Experts of a small language model.
Experts: 80 experts in each of 8 layers, 64 SwiGLU neurons an expert, 2 picks a token, a shared expert of 128 neurons.
Below are experts of layer 8 (counted from 0) of a mixture-of-experts language model. Rows are named router (the router's row for the expert), gate (a neuron's input weights, with its number), up (a neuron's input weights, with its number), down (a neuron's output weights, with its number) and show model dimensions 0-191. Each number is 128 + 24 x the weight over its row's rms, rounded and kept within 0 to 255. Numbers have three digits each.
Before each expert's rows: a language model's description of what the expert responds to. This comes from a sample of Wikipedia text that the model never trained on.

# expert 56
It responds to: Nouns completing names of leagues, competitions, and bodies: League, Cup, Conference, Division, Army, Force, Committee, Award.
router:108159154134101125143115087132123128161117162148136092133151096157158074155143108117086126151155152144146108154102095153161121146087145161132131100131127135149149135107122121146154141115154157142164150112139141150179157101089137156100138157144134110120144162123103145158131141089164136114147128126144117141094162150105115087126134115132110181155108136137110116131177167105156164128121108085121138153174190116098097104090118118100158149115117142146132100141154113121147118134143132131099103178102119130101109097079189127107116143102077137096149131167131127103109117113134126135
gate0:129120114114102095142150134154196166159104099066094175130104130127166139103121102119123180150152108121122103111144137115150141128135143141121157137158118136117122142138123140093111136154128106136095135143140168126158161084112136129086121124055087136141100111102130165113125114126094121115095116146130159102137152070092124119145186121134119143179137108111088112115121128141139072113132116136114151121077153125117156160134114167119134139110115170106142085094103147174162116170132136113155108146125131095116138126148162138088112140123131171131136136160130117141130160133106115122
up0:149124110137105080129154133162198152147100116078125140119095122126171111109115100118096149154143131127132118130130144136137119108110136136135146112162114149118130113125129140113117175163139125153102135128144165105182148104116128142098112151074094149141131140111135160111135093111137129121110121134114123107136146109115097116146150109179101154190150099102064088122113143120119082095135086132136130130114163150139108164127128205109142130126130159128123102083106105147149149142113115094106121122109173081130127110127178118107147114112120158092132105144130101110147197122144135139
down0:110121112137149160133113125124139101140142168064154132163126108119110139142098158120124142133111136173139176112150082128141152124112143120145129100169153122125115137140141157112134078127126104107133138139144128112106123159110159177146096109163113103132124170100147154153143141134119118113145128143163155117124045143104117104183114126081139139149138134096110106107142148179135122116110142126090168113152091128142149138113130132151124102158166095119101115152153110133163136115159100097137161141131157067144131126135110093099122135164081123132131074106104128142140124190107113091
gate1:115106087146137146135151149139138131139117093110078110135135090117139150131144121113101123119132095103164080139092148138140140140160111118147103103090101080129131113119143110114110185121131165089151095154141118130088118106133134128131131124106131194151170163147142084155125107121132121155130127115137150135104188120129138168112111141155138124085137159119124146163167138119085143151138120105095160108126143148138160129107061096138129116133079145112156114108108182161132075142141121107137119147143100148093135106138115181110113110101122185104128105137155102107098130144100115115
up1:139143145127149125123094115121115121097160133134166146134105167142088135098086159151157148123112153139103163114164113132125137125085128136094145155168155167139136144154146135106158089088123103155120144131113127110198116166137120109127153111145088121152095114095124177093124137152099108116127161160098107122187110115119131130148184113137145104140138094150144125104086141157169140140113157145139099161138100101103109084157189158111115120140153116135117110145134072108102157133125131138135143111085162133112140160137129089151111141144133064127111127131119152144109159111132134138
down1:096145092111093131137121102128126134169065114148146125139087134159138159120075066148082152112091115157102144109079147138134174160122121082135143144106119112136100099161116090137129130135121117109135139143117151095141122101145105120117114142129159138107086109147119134159115123132122114156097136147163107183154127117142084106110165120129151156142132137166152134123113146127113121116144112148170124156166126150153149155126123147108098116112114148116173103138120116075089104069100147130173149113126125125083094100128103142148105134145108101148134123099141084095117094153137101151
gate2:151123139120123156122133155128128161110129128141203154129129108152134167105134101154131150136097099117085140174113180111137146131106105107150115168110126131087135112097132094126112127133126142118132117156142118158130096096195111139154117109148091084152105126099119095140107117139101128155161132104108120127132117117112110119131150108104099153175090116147138121145131158188150133139167157132150063125151138152147120079122150152140116136164155119085148138114098148124120135156134149112168147135084138079104139120119115128118131163154159179132093125108117143142090143172135081156
up2:129098156156107103098132130120121147104108142155178098118172098181147110157147142157113137094109130133112128167116155132171130146093141147154114148110113172122144127107104126156121165125135116140159159144153142139138103090175150152131147128140134081138086096105109116159111130120141096121150130128090124130147084147111145081118147130118123099152075130119149116140145144192115140088147080095142085100115171146126083111115166162082119144153152142080147109143157158138126154103143152116132117127123140091116131116094107135109139161150129151125114124142083117098114159102121157099
down2:163091104130100147080158143134137107121167138149097125125109180113091139156143118144136106111125146113125086152127150109102134132175145139166134130135109117103131130143137121124140081140107097103154060141129144122091143129117104145097156137097140153133143151156141082114119124072089103146145079090136099117120109162136127138103110139099085092102147104186116136103120152129073122164129123158129132118119136161148131175161141167128136146076130160124133167115148149141137157108146154122130118176148136139145145114147145142130120180118090142164188109133148149112136138135139116109
gate3:148096123176154112098132085147104141148066152115144095121143168157123120122131134102119117114132123143169119137134129160123220121157109123146105136106098120120146122113148151138113111118118129193136132120092100138162128166134126118152147108138157167142118100142141145126147104139123158157122139108128082166094134101174135121105063091163076107114164116124109109108111075164108133141170103089128128157120110139128141152147136132113116110125131132119152125138136124110079135137134104152135086121127152165105132088143100105114148102101076106172109131128105127127113152131118147162
up3:131168140115146186130132135111140103116177106135128160153096128087138163136121151135152165134140106137054155097136101109111091129101134116105124135172166155147125159148133139112131126108100117089075131118145119117086103127131145137130115103120114131153148162092125131109128128150113111136101135145124171081173115110111126126156184176050147143130122108152181140159144152107136119117102155171129114105121103104113157091123101115126112141171115125142093168110107121131131122109121145102140162120114097130121127177152105146150109131154169128113162134103162160126123136156133129096
down3:127133172100140149137136100134128111116166140170082134104140104153143121107110141089130128126133160158127088179138097139097159144149106103095153112159147090121111103114124140081150148119114161166132132112195116151113111125159137111142177136132114113089160175108131113121122131090143133168115101150187120121130156061137126124115138129107116133134172139173185117144119089164087122140153149113148130155154119118124161156111110097141128113147149134130117131096160146106129124124112128121154133174104163097159153100111103149142105144147134137179119108159147097138125098162136141124
gate4:111142132162104160116157128113128089061149146155065138129124102128143117107104157127144082127122128118141115091118094168182156144094148085111070123107092163121130136130115114134102136131096132141113141095171114133100149124130155102102106113166105100136125090125124116139135175140103125127150125153170143117116115118136133111075130121142148175129101151171124128161124121097120125114117133147138144094108115115106123120110104100147136144133140116161114124098146161168163142097102124141137125141169129119137137152127126153116108088168184179111168147132073122090087134150103096129
up4:123116122168101102099137137137110100074130128190093121126142109146142128104135111128119110130106127122138133088115068142181117133094119082101059109096083158124112109106124094144103156138103150142132146112175092132103174114141173124109108142142111118131134117120090101160138145121107150109166125136149100100100136125131098099079136133154173143137119145147131098197127125096084124126147122154128129107124139117114118140127103121137157139119137136159148120120159160153148132127124120127099105158172130127131122149118140148136139095167178161117161136160056126097109133143108116127
down4:090129124110112121136088111071134155125098149160106142110181111141106136138153112120103106136113094128108174116147129147153159125106144097138158128103123117125141144110132114133108121149169163133146146097129115117131119094111148176066120146164124130070150141136118145140127191121121083126141116148103115120148097115156145153134122109125149139117132134181151112159149135111099115127109085119092120114134113137160130099104167077134152134163146109127114169098130163160149167132123181107091092132130133084128133095120131170135143149171129164077151174142107104111145150135124158146
gate5:103150095140123159145136156116124115132126153149138120133158127095136100130119083128146125116106166141130098147136096104095152108132098115112111173150082156133120083143149105180116139127117070157150121142094136165135151108096093141122154154115171101118187132143101103089130113127113101135161122111154097112116119139120148095131077136124069122153143158147117128139141123105121124145142144118095141117127135105174103169106174140160137145095090095121133139146144135110122123156100142117121122148130093153186109109150167166097135136086135075113119112095115112131087110124174102150
up5:114134089110113152140127119130119111151133175122113130111127129129116132113148128143169152137132133102127130131116187095156116119135134089101096160081078101121131140157147107129141145145124121129132166077109144078110080123128142143126097102100100124129118134110111161121145123114107154071095122136137162123135122107068167128137125128103084192117121114092056140182156135143123145149128164098143143111112150131091149108121145114146147183145119130115115131145070131152140137116136150115090136127121119092141111143170146187106128157138165145147159125101112081127118128141165122135
down5:111115143108137112138121100147158110110099158120125148172115109159173164126115112130138133135172138124122118139101122103126155130156124133119058197118093154068133138130140131130131101127209158105107109111111126105132131114113100172149104151078134118169133115101108148108115085114119154112136148145141107142104131140121130143096116132150097094122170133098138154144093134178126134124125128092119134158092162145116154131146152127070175133176109132135152131167121132120141147121100135116110098099130123074119143113147165141139129114139174185096126168137160143121126110125150135135
gate6:106097137128159127084115151108140138109172102134136154147118139107131120123184116151150131154143134131155139096150141160164122119139114091131111118133161126135124101155103184081109118097151060123141133141128097121145100146128101152129102104122107172084115122128121138129196129124105123139111167154127100144099126133095129120137169141119158168130131108141098090156155068160165172140112129091113091127160101145133138105114113115116097142148136084160104155121114134142132106103121135146163121072104170159110153130105131143089160141137090120125159134105181139115124134121110149156
up6:115094123120121103114128180173138143129148134134169143136122108120130097162200116114142149138151163164167143134128150166131067133130135108100088099137153154147157114123120149152135122098177080148152126127131145128139149156126078151129124125118100166085110112115119154158161092102133126104111142124113113142092124169096130121113159139160138157166142121136111088137152096137166157131107122081102124135167135170108105132100121151104127139125138087143090134134113129138143132099111118154111162084136146154109158119085155125104166120117096093091129118141156120147144145100130177156
down6:107119160163110123101070144117148122149145165123139110146089121124170132138148113162113091148080111170122159118133122144142091133091143120139144113128090163096170094127104105153073107166155087072140156162119130124109137128069125186127137133166149096052156100130150159127157184154142097102165140136147118133106106171114136142128117128172125148107127125142134132157113132089100121135149120105119124134141163150130090161165125135144115128117099124156151106127156143113126153144125112122155126130131125143104136142140163164159129149167128142099093157119127125123136151129119120135

# expert 25
It responds to: Later words of organization names, such as Association, Force, Railway, Records, Party, as in Royal Air Force or County Commission.
router:110137163173125144164114085146153139182081147166153104125101132110129083180102144117069135145105097174100111161085111111092119147121119130141146161142146151171121127115116105114158105120157158145143137119136131168146131117127115133115112171137110144113174136125140146141108118091163120142097163080138107142134132131074110144128152093153116155157096125106103118109144141135182147145110135139112122118130171134150098116109150153093121140106125163137135118182175115094119124137103095104102148147105156129115140087090135104083141138106115133128114141143156115117114131089098149125
gate0:135154102123117082139113166181108123121083121106115103135160152123117139159165103134117136121135123147132174125120119107098116119138107109128156121122129128110130107098099133121159141128133158127099135144142149093110146147084125162164132078076153127111134143155130102125104115122091118098130135107131129154092132059116157103109099146147144111111127124139093091154115118107108129116137122128151186133105133137134129162144183110091079071156154146083131153106100171134123152171189148155126120129114148135145134113080122146118110111126133142131100168132130161102079120166112159161
up0:127168109156123095157125139185100141146072140129124110093136121085110109156165125107123132120129138141164146159123127102094104132166103092135133130115127144100152112123121117126183136114130166156143148156144115096114157133100074136151140105102142153095142132145131123141081084091105113112149134123160129158114141094089139124094110112137150125124133150107101097123127136110155114118119106106126165125092136161162124169119153109099078056151149126079122162134117159142137126180155097122106136128109137117131148103085128155105143087137119111114084161118118163116084149158123143140
down0:110130116157154152124131159168137153131127106129112071114121150107144143185126104108099066129117121183095137126139101092119142104148104127152151139136127109132120152126127140111120081124146143142099094108135115107133144137148123129121123147164111112117164127149120196139124175110134118155102127124138170175117109172141147065183157102118147120159138118087115110130169143149109149132134117162132158102132175137120099103102125169126117152079113096128139130123149127148126167092110126134114123162165150175120120159104149117132143133088095135157110146131105109134061142143104145108
gate1:104126094157154119153156140131121144149138131155121142115146109099126126123185136150121175115111135136184109151125116125149139117172138158154102130179108124099103149115135137119127111182134136167117125175116110165132159104121123138130160133084157136128138160115137126119169163103139116116113123154153117143099112149148138141081150119121118115113147122108056102116139149121161081178103101101144146148118089153099119113175139146155146122094101145122142124157132166166126146119151107137147148131143075182152131129093102167126149130136101175111074091106121119118093159125147126105
up1:106136122156145143153186115130106148191124102158158136126101109132128105136169160149146167167083158133190131129114099153123109102149117146125111134112115126133095148134103148132112132138126118139142103150127114183107173133155080131119163108143132152118171160126145138129137165104147127139136137161147060132112135136147150114094126107130112157145105118126098089116127130131169117137139105110110121131155090138134094128083118099093140097115130149131155144139127144186109146100152118121172171124159113147148131089113114176116172129091125138079124075127107132100089106138137149139
down1:116100122083155076137118154178156133133115148157102123106118087099170141151111092123148164152117133154140128124136124131082083121141084143127176092109133124105113173132145114138151103132151125115108121155135167085118133107141087163106083110123147090103104120115110161141123101128110108103123092112106139145153112120158157125185115101154131118134109124060130141174129120066150145114120115103154087127133189156133156151120174161147129160087082135126139125123133172127108129117147103109131131127111131129157101132108165118134149143111084119140150109130152139138129142118129106139
gate2:125090092128113158142158129161160150136161133149096111123123160156075128140088144128126116091121083158166153098136113108099165134144161134110095154134097139111165125084132139106121141112112157143165118116133132140131107115154132150113109140143098129097164139113131156103118086134107112144137117122110092134104095168145118112093127146133139123158103103167083124121074135160126093171137127103137141150084116170184165186127141135141156185117082120128089150117111116169106121137153139130136162112133124113161112130138144125108127115133160132117106141143187113105117126088097094109
up2:139176132156137106118094150081091097089153094105117144164138090103150110097139127121127116137164160113116140114135134138166147153173126139108133126091136155105095154161113160128117116180135096095087131138134090144098144105121132125133170104120176101152122118119099128091131132114118129114112100150160178117116125112132164096158109170072135127090142156131151132152167133128115117126114120120154117165138124121121136135127115099156079109137139097131147094091103163162142118093156180131134079096116094114141144126146154145163106135150118127154137134114072157160135129148135116088
down2:136135116123138154094135134112105139109172143103122142114137117127128119119135111116130079112096175129118166088141095145168177128103135117086105111100107140126173113170138126140104129140120124126145158111122087123139115184135117124118161109093101104135114190129131112112153133146106155131146122173156099135136128109138099169141103160131091136100113131178122143115140129107113109135124152115180142125124106109120155102123103127185097137161137091107099090080098100169123096175145158102145168106103084176106128125178138138173144121136108114142100125120159161102113104145141135128
gate3:134131147144125124104135142161129097119139125106072085081126202125130122140162118118129113124151169160137166115156117072102168119135149116139106131140123166094120122100115097106125146131131143128098106144105109127108115160113125115135140158096173151131123131149126146110138140127127141099134093091131150108183108107145149086126146166102153125114165143100137147119135123135134105138136135113137143105119171097118133161191133150110143168127120136134161090128110135108152148138160091184096119162160163160105168127099089069136116131151165163135088145118135136143165132146116174123
up3:101123138113137125109113150110128117106152108092128114152113115143109125101097129109116102132156130147133169154141101149109159124198139136122092105114171113158126132103156114092116158078129150102149128091149075089158129156147167141147127094110119143156148139110121157109126112109156085141133113126135162108165092149147090138123145149139168087086139132120120120110174155112106174116129092106114106119124126119160143113123161147113138129106125099126105133131134097138100097118129182106168121138145154166148100092161103134171148135133095140180171126079145117087130098102156101132
down3:113101080121144077077139164168124146093161097102095093093121142084143085106137122135131126132104136157129111141207183143131128140137093124138146125102149133136151118142125063127134157141121109134116118114114114160091158123146112106139165117097153133084107084080131130114169134112124121140117139129125141136129157089157123150116146136123138082113111103149075139087123127119146174136133120128152115112115129133157109124150131151132143126109097107109119127139158138090155101109100140138081145166140133161168133101149116163104209134133115108124155122106122126153127135127150112145
gate4:123137137143126169147160124119149140143152132142123136144085089120099117116107114105121104147144129133145125143117094108148149099155129127136110147137050125120153101101113144123115103103109093106128131142110162137167156121123154169079142151090120156126130128059082141129108159118125106151121146113144163112098116167141149096115110151123112154167127089170077126129128153157162170094146139092113151120096142134157129136087128104140172148144110110159117134136147096139152119091126136168121116111108158081120062108168172147154114118126122130129144095142122138098169120145137098092
up4:141132103119124073094110183143097109093098118105116140098178166144147156117106141192135141124132140106174136101101160142151117170119128130111139134105164138134104142140108145126119142157133140137147121100108104104106095098138087090126184111175129114139128133200157132121116112159120114099149125150089138133127147113147125126142121135131130088088121159130182140143117120114081101166107154170146109133181105112082132104153121139118096122135140154133095135107105159166113130163146156110150128161141071140133141136110151106135093138114143141119100162118139151154110120134136134155
down4:150137120141163176105108161086158122099127181112150102103158155146132128126096122163136110084125072107149167127114111119141130118134113155127121123103120158161150119124132112112135167128086128125132154120112080115144117155121137125156130094146135153119175156143091069114133102169127090148105126127143121106136150098178094139178135139163101087111117116166150127125143131106101147148153179190152113109170100092131140122133142127146084097173122111139085096092152132173092127134137110115133163106097150135128112113115152122105121131142149146132123139083144113103130145139130126112
gate5:120109112099114122104157164160117160121153120144121131105148132160080151140159130138147137106180116104093118143128126124125152107159156083097110143105089097096120144112115125142102112146120124131083121142124158116103115139146095136161121123164147167168109120084140122094133109148102132128104093093144146114178128085159143145116122108096116117129094103128091085123119098137121144183107140130118113085113088158132114135119129187117082085144124095137110126134085125125105151163114117121159139155172104118168157151103102141156142161136167102162130108107081128136122153122128106177
up5:151147120133114099098136123111114113137105166121105144057143129139143139142142115131129150145149169145121110130139174174129133123116169164165135112110106134140150142184150139131144129127114124129116123104111179098168158137160151064119134130112116139155128159137145119124140123135134161107166098161103143084124161101148105129130066128129138171151133176148156153121175129105145112122118111141142150151131120163080168131108118108154122147136135135105144113102148159160147102139094106092104152135094145152110145120168110120093146167081062119157134112137132141128107116129130188110
down5:113135155105123126138120086112119107115119105135162131142161109123133095159135101118137114175103162166102150141196151132143116137116113116130099085148134140154067102150158143125154136136144131098129172125086158143167157143109125091153125089141105139135149124130156144156137174171136131128144153132131138142104165148069103100139161099140146151145145149087155149124173112114129149131144107066112144100142143109153126141081128140137167118099093095085131127134164108116136127106112117164080160145176124145136133106105090148138104133132080137104110098119145159112113113118104120112
gate6:129182139105122122140136129149147131104130153132130123127113141125112105143045131124137088100135114097160111135147117102135147155116135100148143088102090135162102119098094110111131153127124146114131142113145147122155133161117130087134124127126130130151169136073105138165082153126122099114129166136111084064148135152086098124146098125109137150153113206163096150111131171109118132107108142161113129138131166108131113184088120140112093127132122119149111114104158138118105089154113136146135121151140124130149147121134103167109101127134150113090081145167157200124127137136116120169
up6:140132151143128134138145124178111114083119171104096151093120107145138114120106141106146075100132097132102128148157120135137149131156129147105126071140132143140136109106140129156174161121119121110140144113138137092134135136179107068152100112145120162125170117092068128184128117083127115130154146138164091096157146153141111133134124135118169115100151161123132112141160144102112138112108101105135091148118169126134130172109078136157142137111132133134159107122144132139104125130152122138162108124155130169182156105122094147124156139160087115090123138122140131144174177084129131178
down6:157150104155135099113186129134111139139097126101142116141134148112153149155071155107157110130148124126120132165130118110113099169118149133163113091121119157158142119149083109158176140168123122128109127145140171164134160111105126100152142133112118120131134130100114097103096144076139166110112142050127090087174136131113106152106145107169142110142114146143140170138126131130103144099118113141096137101159179122118106141099116126154157126118113134090109119146146159082158088132123097143081151165173140155117119130106134084128137095154158135111081128121144161138139125147124116100

# expert 1
It responds to: Single-letter word starts, often after quotes, parentheses or paragraph breaks, such as b in belief, d in demigod, L in Lick.
router:140136095131088118088163143157144141091142160107110173160111162140143128115153115132117128115162125140116087121120140110135134127111147129120103086116093118085115137138137151153109099169107107156097094111114143094149163116149125098109145136131098163158136099127175135094122130127092153137118104153120129168130175123121128186120114125090125167150134151141140139152131104119124126157123133158137090097094078119124167101128104096169115163171130112096117127158153120167141116134119102129153136117131138156132128154160168113119125158126177161094152136157094121126151070130110155061
gate1:162172117117138124135109095136156116137126123149109139175154150107157125089132145139061147166111128140120132139135124138144115159165128142131136130165143062151142097123119128114131147100106141135198151129135075147089134105141113139164099136120139120146181153135109196126113140117111080108122152123171128113128148132080177115148132088146142129085118102128162110155103114163096137128135082108105174124127130129137159134164117118120124129137085137165116117141105137143113115116065109133130126110086160135117135092147159113161123143133130156122134127152146172115103167111109151148
up1:124107148164153153142098116096081107149128132126162121107119099142120136145095151128193112121141098090127139111155118107133114070100123117148118159126138152132098167127157111135133105101137124143089133127107146135149079167074131115123145111121102130125070117119122079155157127130136158151132150110108121141130132135150090134144126169139121139161135146134111146171139144104145104097107183145169087158168132125150121125074134151131138119132141147141181123144094141104112158136154166107147098164161123142100110145097101124088129092118141104151136132097127076142154088133181132120
down1:182158199153120131143125110114073165136148095121107151120122122156116108116090135136117160144117130118166108153134117071136187135116145111155141083168142156165132104153079122137144104149124129140132171128163171194165137134144148156111140124110160127149159137113085099157123118117138141126127139106102122151111095120147079168145129084134116130131123088096142154121151110100108105086140171145120134137137148121128132123142146104142128137104129132079137101119129138145140112164125114125118116117180077126151097108116092135132126128153108122180127131074137127138162120140128156120
gate2:158101119103146105123094114103168125132178143129127125122123119165161106115135138131139135180169116103163107146141133096155102175165139116118126143142111097100137170115120105160090111115098103147102141097153157141142137143138127169135126095163113135081130118129105138111131099111125159137161169089143084143126073133137142119105133170164146149118120113146149140155147102161117089096115143146158108130155136137130138068099088117107143121203133181169141110130116163149124144119128173171135130121131162121132123121092141118171103111118157127109132114142168119155107125114140166144
up2:120137174166128173125124134116102104148117111109133123132131111096116168130098128103104133127080142139104179112137088137094159116112124112137150136124170146173114099167147133096174142119163179080142135148107110125101087108140131112135116151093092134148091133143098121142128185131135116125090118135109164098112122098129095131139163141134123108083126135117131107129129150118117163154144130147114122149126155101103119218159173124130096144066159120102134153113123085103141119107118131115103132145116124100099112135146123127127158144152068139153129129113140139100096136142093088145
down2:109091176123136139152113102133129090123144118148171096109132133140079121119105091116136110119119134108109165151138121143142138116143101131087111164136139110125126119161066122134126121116107130129119149153069101130122122131104175143126102129101122113123185147140080121109141161112118115095123134155082122096094119156152080149141132137129133167146141088206104139153174111120105142126158114121146126137129163138123084146149154129114121087144175126129161125100089094145140128127183147121134109141074166122078122152138124116118126129139170139150129131087128139191107147124131132118
gate3:132120118111120124118123072137151100133146135149147141130131105127071113168124136124134096133133110180125161110095090096166116097132119162120138144089126142139100161145131146141163103117177127138143144128139107151117124132141129165164115117149121124113166144162132100108116152127143145108122120179125119161132051137123112070148124119142133072108150087124129127082142138111095159166151106056171119150101130139174160146134183155128136128130097137135106106128104150133094117124088135121147131101077149102109083127110127099105133119133154125157096105133158097123129153117114139111
up3:113103103122116112090147110126180148120113151131170171098111103144123089105130118112146106116161143167118152106105105094147122120101103166128129132067094160145110146136118159182145092127142107180144114109151147129144135153136096144123124132143116086112133117156177083096115142115108116136137146164167087168146098132106118120115092139159128153122139115152102137101133153111103154138124104102164115122093129147130172151126168144144117120150120134145109133137102141128122152108055133145174129100144130123130095109119137115120135147145173134140112139087118056140163144132143167092
down3:162110135095145108132141126077141141090070121141142112131148148147157123158120134096162128096116101189115146120134159128112129101147160137118124132127148172128136153149124136125114097138158110171109087146145097139150130064138101145115094127102145122147128123145153179110110113145183140091152151141116123118199123129123169097139124091147138122105111132098115156118111102137122151146135132140136111170161147077137092100071136116144125144136136139144105117130115132158180129103161142122129162144157133139109132145096109151146113138143137116147146098159129205124095090157160110126
gate4:123136092125122143119131143123132145168135157097125111098146134139106180156119132123135080122150124137100131142154122159147146085132138116129093129124134115090138126140165142143147140090119146065109084122116082119133097147121123150116132130100143128164143119101138133121092164130131125139109138128167098117171138094151094077169125097114155089092145116132094106095095088086151143129158111090084132120132112119128142116104138078116141145172073094105170127144108095114112160143098131086167090090147170135110180186113158094140124118116139102146139141118128127141123133129139129117
up4:141132141098106084118143143114148155104163172080147127130115133132112123105100142150094076125177179133137142146150130144124133126062110145146100146117109137096144117107111152154127132170137120092081117114110078126170146160084146134120136135101117115113138107117159162102122145108135138169141133165125081117148125098160102084120105150130131090119104156122097148088087082134178124136156144140089135083128138148169106126141129085152136139188090117137136115127117114133103113143106097118137126111130157126103146166164128132122116162131144119095141140125103150170104129150145121097
down4:129107124079143145092116146115125135137132127153142150109099123163108071120046120131141160116115118110118137117116078135069136115134127137100118147126174173146168114124131132160136122105115113152155204147134117130135112135186149131123113119116172106132109114136140130166143141161135086130157147093165142125117121120095127105122165099104110101087167138151114148139146105134165150156146134098129123148152117146114077130133159156146159107140159160112107117105134170147115140112158126165130109137098130145121108134130163147124121142119162166083159101158069109122090126119134145112
gate5:121108122125112101125144118167144124146139143121151108171157100133142154125131173136119109129109160160124133157091184117124123108156125126135121131148105168132114101126106123145153093122133104148114136111153152117161063156111136183188161149109131108116106103146163110093132110135113087168160133128117137165101134153139151123133095166154119116122109142145140107184084134143094152164127134150172107107130135139107114131144101114070105110118124134136123160132135126158130115146171141113108145149150099123168112141107116127063135111144184161144130122097135147155166119146128201120
up5:112118125109132132115116124130132134129188134142139110157125079135127153070102132124152148124160107171154136150099115062126130165131113174125111165118132178139105150101134129134103122133138096153123138116136104135134070147108105141170121100145134101121101105165156095109091143135111087159087158121092116189125087141127203120168108164134123138112099097130142099143109133146100149153088134145168117131136117131116081130130139136086127148092132117167130170128122104124115146128133134089086135147147115099132128128151177141089124141129143115119153131166141122162123129116139169121
down5:151153126145109070130142093156190101134118115130097154099131162154160137131119136142118136118147156190150108139122145101118129136118106174118166106154119204155155108138150123128121156166137145077140151128122126114161162105132166146137103155155118127145136156113126139148094105131108110123123135133121114135137149111134159151119135108136109139090109130122106097092113160160158104175137155148123117094159102084187119099149114129137124114163113147185153137133114111113151138123113115134157170121100088146133112131133123112152114094133147108165099168193109127115139115081120095135
gate6:149108116121155124157126128154113143137100180146148120148099127105131135139162127135145095120104129125136172143149127114127094133101178130111103117150162145122151109146148148109141083129112130096092136140137149119146171151123192080128197152172123150142151122153105143134112116126192091121070121113069110147075102138098155135116159144161115161144142121110171133145137131147129085130107152153102142167168100137152087167141152122114128123093117129143146098132106116148135129105174100115141187105095116124135150148140140137123094135104098101143130140117150130146103117112142144107
up6:187154107146107101118115132143145151100146138150141105057084127139103113102114160119118099146156133127161183156135138117157151116125156163131125107138109092114120092181143145130158139107128137133154124150161108142092104137125145135150139117177138125127145109141134072163107088112153112086094122106071180123126155124104096133105157145182152140128123106110129125152131116142129113097128093150117153143098114139121080140125136083100131163119116101142135124186138138139108144160146120063095110144103123121104110115122139158136128096172125128152119115076133132140143106144156141118
down6:086137134132147084155121170116147104081096125130110101102111144107103142146119111117122136132142106149137148151121147095157167126134112107101134136106154135171100102129140197151149123154103093114098134107106112121137118166128139120195146148098122120156090118161169137170116102150142113101141105108074116105114147138131130168104121161111135165114126145113125127137094102144118113131089135090124180142120105138127135145132100086090169133114108103156160102114109161164162107128133118137117130116110141126146191176178159147148123108115133124197104123125105115120139111095112118125
gate7:089128093138127140086130126144140130074105126161089186135102129125129140116140152114142099154147131144144113107137154100076137116086108134082104115134141099120174106079155165116131146120109154172102166119107100111122111131120108131130101103091132143164130134111147132138144134095111114145124115139149142121165153129152163172129138099097158098105124150126172103185099112138125142147148098149105133144115140124167177134156096116161146131121138097140131083186124099150115121097140116146163131154122140101182135124144169135123108094116158104131113101150094117139118132134067105107
up7:164139111117125121138125125118127159118115144100164116104109110160146085135144134143114109135113170161150101172090147141142122123133110103128136134092138140118122136146103109113124116147109197136081107138131143141130140167113135130073166098112119135112153156122155141135141076161102117135099114138109117156143143113142042130118112139081120127163112168111133110090179154133145138166142152129120121104139126152109106094131134133105113150114147126078109073139133079135131112146111075076135138174115118138063157156150119130090141145113092097148122138122123132090121115123089119149
down7:089119152114114112151130164141122157126137138128102109110137105099147133161085134149108131134128167130116107179146155114134179120111131116178115100127111119132175124168100159100116159153132100111078107143132131159105105105103113153131127117111187095149138143137107125135121122122087111152138120102144181131104134143135121130129143141150124103131103117073101150126105143120122107130131139116135099204175131118150114129146083143129135134105169107106134140143178100127160139127095140160128133126135125109134140139091098163064146088156104130188127153068107157148147137137100099154